config.yaml
num_hidden_layers: 14
hidden_size: 640
n_experts: 48
experts_per_token: 4
d_expert: 160
d_shared_expert: 256
hidden_act: "clamped_swiglu"
moe_layers: [1, 3, 5, 7, 9, 11, 13]
router_score: "sigmoid"
normalize_top_k: true
routed_scale: 2.0
balance_loss: 0.000165
balance_bias: true
router_noise: 0.05
init_std_router: 0.035
lr_router: 0.000595
num_attention_heads: 10
num_key_value_heads: 10
head_dim: 64
vocab_size: 32000
norm: "rmsnorm"
norm_place: "pre"
norm_eps: 1e-05
positions: "rope"
rope_theta: 10000.0
rope_fraction: 1.0
qk_norm: false
attn_scale: 0.125
tie_word_embeddings: false
parallel_block: false
init: "trunc"
init_std_qkv: 0.0211
init_std_o: 0.00399
init_std_up: 0.0211
init_std_down: 0.00243
init_out_by_depth: true
optimizer: "adamw"
learning_rate: 0.000403
beta1: 0.9
beta2: 0.99
weight_decay: 0.23
lr_head: 0.00323
max_grad_norm: 2.0
warmup_steps: 552
schedule: "wsd"
decay_fraction: 0.889
decay_shape: "linear"
final_lr_fraction: 0.1
batch_tokens: 65536
max_seq_len: 1024
doc_mask: false
train_tokens: 1053000000
max_steps: 16068
dataset: "wikipedia_en"
Below are experts of layer 9 (counted from 0) of a mixture-of-experts language model. Rows are named gate (a neuron's input weights, with its number), up (a neuron's input weights, with its number) and show model dimensions 0-159. Each number is 128 + 32 x the weight over its row's rms, rounded and kept within 0 to 255.
Before each expert's rows: a language model's description of what the expert responds to; "mostly gets" lists some tokens that are sent to it at least half of the time. This comes from a sample of Wikipedia text that the model never trained on.

# expert 47
What it handles: Hyphens, en dashes, apostrophes and prefix pieces like un, pre, sub, plus "due" and "because", and odd characters in Chinese names.
mostly gets: "–", " un", " Mid", " due", " because", " Un"
gate0 [159  86 125   0 163 108 176  88 146 137  84 135 131 129 117 172 139 155 112 185 126 137  88 144  70 120 158 103 126 111 119 127 138  53 107 147 114 118  82 125 106  73 166 118 166 165 118 103 148 123 175  92 135 124  88 185 174 125  87 141 140 152 173 168 135 141 133 105 161 122 118  97 136 152  72  96 187 126 134 119  97 124 128 132  99 171 144  28 137 117 150  99 149 124 133 116  86  99 104 127 112 108 167 146 178 114 108 136 133 137  90 183 124 119 112 152 130 141 113  72  81 146 108 220 143 138  77 198 120 123 119 183 111 147 164 121 116 158 126 155 165 123 111 180 149 138 159 144  99 208  90 164 139 154  88 166 141 148 146 138]
up0 [137 109 126  61  84 157 174 106  79 151 104  76 105 115 108 125 147 135  43 153  91 122 143 136 116 130 144  75 114  99  98 167 124  73 113 128  91 188 117 188  93  95 175 123 118 131 104 136 121 152 134 108 135 164 137 166 149 146 103 123  96 153 124 154 135 126 180 107 189 121 148 103 118 194  73 109 182  88  99 138 114  95 179 127 107 151 114  31 152 132 192 107 190 115 184 120 111  98 121 115  81 148 118  96 133 136 137 116 121 159 125 163 113  75  69 133  80 186 156  68 164 142  89 170 139 139  87 160 154 143  95 161 152 175 178 142 141 166 128  64 126 118 164 194 170 184 151 163 119 157 106 175 131 150 118 125  85 182 144 162]

# expert 40
What it handles: Line breaks ending sentences, list items and table rows, and section heading markers like == and ===.
mostly gets: " ==", " ===", "\n", " (\"", " r", " ===="
gate0 [150 120 135 179 119 103 151  88 155 134 133 124 117 170 146 115 172 161 110 143 113  57 123 189 129  92 129 117 168 124 116 124  84 160 101 130 128 115 140 165 168  11 149 104  54 147 122  99 122 162 118 135 127 132 172 105 130 134 147 164 110 147 198 141  32 113 132 125  97 135 139  73 126  90 112 154 114  89 149 119 114 165 125 100 125 171  84  70 113 164 163 155 140 135 141 159 143  89 160 113 159 172 109 150 152  63 142 106 109 176 112 121 133 116 102 126  84 106 136 122 118  88 110 139 150 131  91 104  93 147 143 131 102 140  73 137 119 124 151 158 141 139 131 159 167 153 120  82 131 125 126  96 183 103 179  85 122  70 143 140]
up0 [142 137  85 124 137 132 127 141 123 153 152  79 130  89  97  82 145 124 140 146 219  72 139 155 144 104 145 137 123 119 119 128 107 169 112 120  79  83 125 169 172  47  99 165  95 114 148 134 136 179  86 106 143 100 121 116 101 142 180 115 164 133 157 149 101  59  95 153  96 177 143 104 134  85 146 138 164  89  77  71 133  80 147  75 167 175  95  44 103 143 112 174 132 108 167 140  90 139 121 133  85 178 142 128  92 118 159  86  84 164  91  84 119 117  62 131 120  99 118 145 107  94  95 126 156 102 150 123 136 183 134 155 111 105  94 150 111  31 156 143 129 144  87 143 187 152 118 126 140 122  85 156 164 132 142 118 111 104 148 157]

# expert 3
What it handles: Tokens in sports-career text, especially "the" before seasons and cups, and time nouns like years, months, Cup, championship, plus stats-table pipes.
mostly gets: " years", " year", " months", " days", " Cup", " month"
gate0 [172 146  97 178 146 132  84 165 164 151 130 105  98 137  95  96  62 116 102 119 158 123 126 113 142 105 121 140 103  87 137 135 126  95 108 128 127  46  82 180 102  54 188  99 146 111 163 170  94 129 169 106 169 130 125 184 108  94 122  48  92  98  89 176 112 139 123 106 134 161 153 133  71 126 133  96 145  92 133  94 125 181  82  64 140 135 115 142 211 129 129 172 173  65 161 141 110 114 156  61 161 122 150 128 157 126  75  89 161 133 147 136 124 102  88 143 127 102 104 192  98 106 128 137 114  19 224  68 124 130  87 146 122 158  48 167 158 147 177 159  75  89 133 178 145 143 148 179 124 159 161 100 125 174 104 153  92 127  89 145]
up0 [ 95  90  92 176 160 133  78 126 129 193 146 125 115 135 135 106 133  95 138 138 126  88 162 129 203 159 118 110 147  88 160 119 161  96 132 161 148 121  93 171 116  85 124 123 174 127 125 161 132 150 149 105  94 156  85  94  78 140  81 101 112 118 132 144 101 105 144 133 122 154 147  93 114 119 104 114 128 125  95 142 148 134 135  92 119 145  88 141 165 108  88 117  99  56 151 115 133 125  92  83 152 146 110 114 156 117 123 137 142 118 149 174 163 121 113  87 144 116 116 196 135  96 188 125 140  70 123 104 159 127 119 170 135 140  55 160 131 176 147 102 138  93 133 166 138 133 116 111 188 104 113 128  77 119 111 162  49  90 155 132]

# expert 26
What it handles: Pipe separators and line breaks ending cells or rows in data tables, like race results and filmographies, plus co, based, self.
mostly gets: " co", " based", " MPC", " self", " ISBN", " backing"
gate0 [ 89  35 126 130 123 160  84 121 166 151  88 155 111 115 122 133 191 157 124  80 140 157 212  85 137 131 143 112 138 143 125 131  85 129 190  88 116  84 145 179 144 104 126 118  90 142 112  67  72 128 140 117 148  49 178 122 160 169  92 174 139 122  84 156  74 179 135 121 121 103 117 128 134 160 172  60 109  97 130 150 131 118 168 126 109 141 176 128  91  76 123 103  99  71 111 100 101 163 109 138 177 172 121  88 165 133 164 143 153 117  87 125 161 109 149 142 174 212 120 185  72 121 124 134 129 141 141  91 112 118 127 150 111 141 125 150 131 133 142 161 115  82 119 101 123  62 154 147 146 183  95 168 144 114 139 167 139  86 119  74]
up0 [ 58  81  81 177  87 113  71 124 126 181  86 134 107 164 100  91 182 167 102 124 163 203 180  96 132  86 147 152 138  93 132 151 118  79 133 154 102 128 149 173  80 166 194 139 110 174 115  82 124  88 134 147 160 109 149 138 148 104 124 102 166  73  86 117 111 177 129 185  89 137 168  98 154 174 134  73 202 103 128 167 155 102 177 140  84 154 176  52  82  64 117  60  84 115 174 104 119 124  91 139 120 140 122  88 102 133 170 110 145 167 141  97 165  64 135 151 152 157 155 192 108  73 118 116 155 157 122 144 107 154 112 156  96 159 163 141  72 114 151 115 101 170 136 103 148 151 154 132 111 120 116 161 152 106 145  93 141 102 123 123]

# expert 25
What it handles: Sentence-final periods, in/during/until before dates or works, year-range pieces like –19, and == section-heading markers.
mostly gets: "In", "\".", ").", " until", "–19", " =="
gate0 [101 141 115 154 110 128 116  94 144  65  93 150 107 113  94 135 128 134 163 105 109 122 177 106 132 142 142 137  69 125 119 109 145 161 151 178 137 112 154 104 147  71 114  84 105 174 120  72 147 140 177 161 109 176 106 132 150 117  99  66 114 105 121 112 148 148 149  93 113 165 113 102 133 144 155 105 110 158  60 141 117 142  86 138 109 174 162 162 165 106  93 148 100 150 160  58  88 141 142 112  67 147  89 101 118 101 136 146  91 171  81 159  74 121 106 115 137 125 195 104 141 123 125 144 186 131 128 143 125 138 134 153 116  79  72 123 111 108 190 159 150 145 178 137 105 123 130 170 146 142 132 159 157  86 115 111  63 137  86 108]
up0 [152 139 146 149 118 152 171  60 152 118 143 146 113 168 184 160 128 127 108 142 120 109  99 134  88 128  81 150  82 115  70  97 168 188 141 139 177 133 117 136 102 104 132 118 137  83 135 152 128 177 120 141  98 175 146 132 146  94 136 132 118 119  79 120 149  91 170 132 166 149 202 130 108 100 156 164 101 145  39 109 100 201  80 127 167 127 122  79 116 123  68 107 149  91 116 177 102 129 136 177 112 144 148 124 206 150 123  47 111 138 129 176  58 108  85 126  82 112  99 147 143 170 120 130 190 111 180 123 109  87  78 203 109 147  93 138 123 140  88 139 127 190 159 141 144 126 157 205  98 135 136 104  99 108 106 123  72 143 127 139]

# expert 16
What it handles: Pipe and semicolon separators in sports statistics tables, punctuation inside numbers, and foreign name pieces like Los, Le, des, vom.
mostly gets: "′", " Ol", " FM", " des", " Los", " Z"
gate0 [175  96  58  70 141 157 156  95 133 129 105 107 169 110 134 138 168 121 110 131 133 141 144 166 208 152 166 136 170 151 140 184  92 120 155  89 122 114 138 125 118  82 136 151  93 124 110  82 110 129 130 109 108 166 102 176 150 156 159 115  87 177 165 115 144 117 138 141 126 104 156 128 129 142 110 151 174 121  99 124 146 135 165 151 181 165  97 101 127  77 133 159 117 186 121 199 108 130  62 171  93 126  95 102 114 131  93 158 143 112 118 102 131 150 102 125 152 178 159  86  96 102 142  75 109 125 153 148 115 133 168 150  76 168  83 186 101 129 107 122 143 145 120 134 107 123 107 179 133 172 148 118 129 115 155 148 132 117 187 130]
up0 [ 71 140 114 179 108 201  41 181 134 128 173 167 123 196 112 107  95 193 140  97 139 106 123 120  79 124  95 106 137 134 109 161 117  90 129 133 129  62 173 141 181  82 154 124  74 113  83 124 102 147 117 174 109  91 123 143 130 134 155 117 157 129  85 112  87 198 151 116 124 105  65 175 125  58 104 119  37 172  95 129 145 150 198 152 108 130 161 137 130 142  82 177 128 136  95 123  98 125  98 153 171 137  78  81 182 162 159 124  89  90 132  88 126 113 149  84 153 149 136 122 103 148 127 108 100 138 122 127  96 151  85 110 127 157 129 181 142 162  93 168  94  72 152 146 152 116 142 152 169  99  80  68 172 155 103 154 140  61 122  93]

# expert 7
What it handles: Prepositions and light verbs in running prose, especially "of", "for", "in", "during", as in "argued for", "government of", "took", "received".
mostly gets: " for", " during", " make", " using", " took", " gave"
gate0 [108 117 100 142 125 115 161 105  67  92 172 100 154  97 140 110 171  86 103 178 156 177  85 143  89 177 201  69  66  77 131 152  90  77  91 130 110  94 154 138 180 171 115 114 104 185 116 128 135 112  61 127 180 176  70 193  81 167 145 120 129  92 154 123  63 129 125 113 145 135 136 119 129 168 194 132 122 100 123  92 128 124  88 212 111 149 107 140 129 122 141 146 105 104 124 115 169 102 124 157 174 139 146 139 122  97  71 113 112 125 100 152 138 142 111 165  95 181  93 148 108  96 104 101 124  92 169 110 143 103 147 149 192 110 122 116 134  88 137 151 181  85 131 108 142  99 131 145 159  69 111  65 123 113  90 193 119 176 146 112]
up0 [156 136  93 154  76 146 150 125  73  82 123 134 180 126 182 128 155  71 127 141 130 202 140 142 128 100 205 121 101  79 113 152 133 109 119 103 161 195 158 125 141  88 186 135 117 155  43 138 124 152 129 110 158 103 117 174  98 106 145 146 123 129 134 163 136 120 142 105 158 169 128 178 139 152 174  95 140 112 189  98 153 129 124 143  75 153  70  97 134 134 124  99 106 124 119 152 112  78  85 110 159 179 135 127 149  98 129 153 139 104  88 121 121 151 148 167 116 119 146 131  54  76  85 151 137 124 139 129 164 125 179 137 198 127 143 156  94 110 153 143 129  95 124 121 101  80 100  56 170  75 156 133 162 142 120 149  54 165 137 128]

# expert 20
What it handles: Possessives and prepositions in biographies, like his, her, 's, of, at, and verbs like studied, educated at, married.
mostly gets: " His", " her", " his", " own", " medical", " my"
gate0 [184  95  97  61 177 111 130 152 152 119 181 115 121 140 122  96 125  54 148 102 119 114 133  79 121 100 165 120 111 115  90 136  98 170 110 155 165 167 130 151 125 106 109 121 148 215 144 150 173 138  75 108 141 118 139  86 116  92 151 102 141 104 203 140 166 101 163 103  87  84 141 138 117 128 145 120 142 150 104 128 169  91 135 165  80  77 157  84 116 106 132 154 116 182  93 158 138 165  83 103 152 165 111 116 153 124 186 118 124 118  90 135 127 102 129 165 152  86 119 104  54 111 130 133 144 122 112 140  96 133  99 175 102 141 140 129  90  98 100  62 186 108 127  90  91 148 108 139 162 106  67 112 163 166 189 177 128 168 188 127]
up0 [ 72 140  77 139 149  68  99 171 130 138 123 140 146  84 147 158 132 113 132  74 147 117 125 134 108  65 109 132 117 125 107  87  85  86 108 173 127 171 131 172 161 126 137 128 133 138  87  82 109 129 121 156  81 108 140 125  29 180 170 159  49 121 173 117 100  83 128 144 162 154 156 139 119 116 137  95 192 117 139  97 142 114 148 138  99  64 111  83 169 112 139 130 142 168 164  78  88 133 148 114 141 150  67  89  86  78  81 112  82  74  61 108 100 175 133 138 133 119 156 174  90 127 176 135  95 139 133 179 163  87 143 180 114 150 163 171 112  86 137 142 177  60 111  93 125 113 131 100 138  31 102 146 157 120 191 199 119 111  52 145]

# expert 2
What it handles: Country names, nationality adjectives and place words such as States, British, China, St, plus by/from in military or geographic text.
mostly gets: " British", " States", " English", " China", " French", " St"
gate0 [110 164  44 121 163 165  50 105 136 182 113 125 120 105 112 180 111 110 139 115  98 143  61 200 130  44  91 189 162  97 108 134  80 118  97 160 118 135  86 156 213 137 128 124 131 206 115 101 189 104 117  77 123 150 134 133  98 108 173  93 187 151  89 119  95 105  97 148 114 121 158 144 126 137  79 137 188 151  62 191 111  99 163 126 101 124 148 149  86  77 197 113  71 167 130 145 131 168  73 124 136 168 107 109 148 121 104 183 150 126 129 122 105 164 118 163 116 136 128 170 125 157 178  88 120 155 171 120 116 163 181 122 113 138 118 149 111 108 159 156  83 159 138 135 169 111 161 145  87 111 128  85 172 148 163  95 155 135  79 105]
up0 [147 160 115  80 154 104 137 124 176  68 123 145 177 157  92 138 141 114 113  54 199 193 155 115 175 207 152 162 104 140 133 138 124 142 152  36 126 142 107 140 117 160 158 154 113 116 112 127  90 139  82 125 142 106 140 127 155  95 102  78 138  62 167 141 179 148 141  86 144  90 151 169 108 166 120 149 160 197 168 162 140  72 136 163 113 137 147  94  76 158  95 142 191 125 101  73 131  91 182 165  76 199 116 126  84 125 104 114 174 113 172  81 124 136  87 138 164  84 141 156 134  92  68 143 132 113 137  85 119  46 154 122 166  89 118 156 163  75  95 183 161 160 121 109 197 162 161 174 153 125 119 111 111 122 146 134 100 107 113 165]

# expert 27
What it handles: "the", "The", "its", "their" and adjectives like new, original before nouns in prose, plus pipes after the first column of table headers.
mostly gets: " The", "The", " the", " its", " their", " new"
gate0 [ 97  66 135 123  97 116  95 119 180 105  87 133 112 148 134  83 105 154 123 126 139 108 178 139 201 136 116 110 146 119  96 122 145 100 122  89 127 152 170 113 126 157 199 163 152 153 179 123 119 123  98 136 130 120 109 103 138 127  95 118 113 136 114  81 144 185 140 158  93 107 106 102 137 152 102  69 148 179 127 119 114 203 130 169 132 133 120 135  67 143 117 114 138 135 166 151 188 167  60 121 143 128  97  79 112 137 135  83 171 187  94 107 180  87 108 162 133 145 128 165 217 149 100 178 124 133 140  57 154 121 172  87 116 129 124 122 162 151 172  94 100 152 123  59 142  90 109 132 144 115 174 115 131 110  66 174 132 111  16 133]
up0 [ 51 149 126 152 112 174 109 107 146 120  41 185 100 139 105 142  90 154 168 130 110 175 161 127 115 145 104 149 176  90 147 146 152 120 126  16 135 122 171 148 143 150 177 137 147 140 224 110 106 135 100 157 115 119 123 155 162 141  99  92 122 145  95  92 160 185 155 153  93 146 120 110 109 178 134  98 141 164 129 131 135 160 179 192  77 137 168 124 144 163 155 130 193 138 160 102 183 156 142 104 106 100 131  56 199 127 141 156 137 143 137 112 146 107 139  65 115 112  63 121 125 121 121 146 168 158 139  99 112  94 100 132 147  95 172 169 148 191 184 132 106 157  96 126 129 149 129 118 149 116 147  96 104  89  95 172  35 103  74 125]

# expert 36
What it handles: Opening quotes and first pieces of song, episode and name titles in music and TV text, like Mc, Le, Di, Z.
mostly gets: " Ac", " McC", " Good", " Mc", " rep", " Up"
gate0 [180 117  97 155 129 133 125 112  85 162 176 104 117 132 114 123 103  87 113 119 130 201 152 184 115 140 115  84 133  96  84  90 184 147 150  87 115  91 149 115 129 157 144  66 115 110 108 180  86  95  54 111 150 120 196 107 144 156 108  82 126 192 194 166 102 144 108 114 149 173 167 106  69 101 150 124  98 160 116 160 110 153 153 144 198 128 150 138 126 181 141 115 100 147 149 142 108 138 184 158 157 117 135  87  85 128 157 163 129 130 117 129 135 173 138 149 121 111 137 111 110 102 140  94 131 138 104 112  59 152 192 144 152  62  84 175 159 113 113 146 119 101 139 144 132 116 106 166 111 119 162 118  77 162  78 128  86 130 125 136]
up0 [ 91 182 102 137 113 124  74 130 171 150 122 106 137 102 160 130 130 114 144  97 129 126 125 131 123 120 166 105 146 132 169 134 115  58 110 156  99 132 155 139 117 147 104 158  87 123  50  95  70 160 128 131  14 160 130 121 175  98 104  83  98 135 114 132 140 139 133 128 123  92 159 102 100 186 195 141 164 140  98  95 158 139  69  71  84  99 138 105 127 111  97 109 157 113 148 161 156 125 102 161  87 184 135 116 172 153 109  47 152 147 131  98 154 112 117 120 155 115 136 136 111 146 145 121 160 167 152 173 138 119 111 143 109 160 124 127 144  68 207 124 115 135 152 182 140 119 192 150 130 172  75 157 118 134 139 154 107 126 157 131]

# expert 31
What it handles: Dashes starting list items after line breaks, such as "- Name:" and "- Style:", and table pipes, plus Port, Fort, Mount, Award.
mostly gets: " Port", " Fort", " Outstanding", " Mount", " Award", " ROU"
gate1 [ 99 117  83 125 163 198  92 125 106 104 203 184 167  83 118 150 181 165 136  43  66 133 152 129  69  56 131 134 135 147 189 126 192 120 166 174 134  91 107 144 111 107 104 170 145 128 136  88  88 160 154 178 115 127 131 103  99 131 170  99 165 155 159 131  76  98 185 106 131 147 123 130  98  83 137 127 148 180 176 157 130  92 114 116 122  70 195 109 125 173 151 172 124 193 132 106 127 150 142 115 152 144 120 146 173  98 122 139  79 116 131 132 107 167  60 143 148 122 149 152 115 180  81  96 158 170 120  83 140 148 147 193 140 145 146  87 123  96 121 146 120 105 100 206 165  78  85 120 118  91 157 137 138  89 113 120 157  74 134 126]
up1 [125 119 104 156 134 147 163  93 205  82  81 185 232 140 145  60 165  96 132  96  96 155 110 111 132 115 114 190 145 118 131 172 182 122 122 210 141 137 115 131 127 136 128 104 108 114 114 114 121 159 126 161 159 105 168  67  95 115 144 123 162 154 173 164  87 133 144 126 122 134 124 141  90 101 145 123 130 177 141 174 130 120 114 164  92 108 209 110 169 122 136 141 155 161 139 177 156 197 160 145  91 126 152 151 162 105 120  95  96 112 132 155 132  86 130  98 164 132 119  85 157 128 154 126 147 181 108 175 124 159 123 147 163 138 145  90 169 126 124 161 143  81 144 121 189 121  81  94  70 114  68  97 155 112 120 111 152  87 156 131]

# expert 30
What it handles: Consonant pieces inside foreign names and words, such as ch, z, ph, ș, k, plus pipes and plural s in sports tables.
mostly gets: " ==", "z", "ș", "ch", "ph", " T"
gate0 [111 171 109 109 182  98 178 105 145 167  85  70 135 117  99  87 118 126  37 116  63 139  97  93  98 134 116 119 168 139 154 132 143 122 107 168 112 118 124 136 131 140  68  84 136 151 128 133 106 114 201 140 139 148 164 149  95  97 221 171 117 111 160 113  43 176 128  98 133 137 159 130  90 104  80 130 151 126 156 212 213 114 131 140 113 112 145 122 148 130 125 111 154 165 147  82  65 145  93 153 180 154  96 120 109 157 124  95  86 138  91 109 131  60 152 121 135 153 108 123 155 127 120 205 155 143  76 134 133 115 102 103 165 164 123  88 145 120  79 168 118 128 125  85  91  73 139 138 177 182 169 123 142 122  80 108 161 122 140 123]
up0 [152 166 127 136 151 105  55 162 111 146 120 103 136 147 181  73 174 106  72 182 121 131 112 101 110  97 130 164 142  96 100  86 156 141  75 128  83 118  71 114 182 146 126 171 140 135 158 148 134 132 168  44 108 112 157 130 106 124 232  98 131 156 154 116 180 141 151 137 133 168 134 128  80 107 192 149  60  63 155 132 110  84  80 136 149  67  71 127 151  82 118 146  96 174 136 117 121 117 103 124 102 144 190 121  48 115 102 154 178 125 143  98 124  80 164 125  99  96 141 163 183  99  97  58 195 168 215 144 131 127 145 160 103 111  88 136 154  78  98 110 135 142 167 158 172  89 138 113 112 166 120 120 116 115 140 145 152 117 139 110]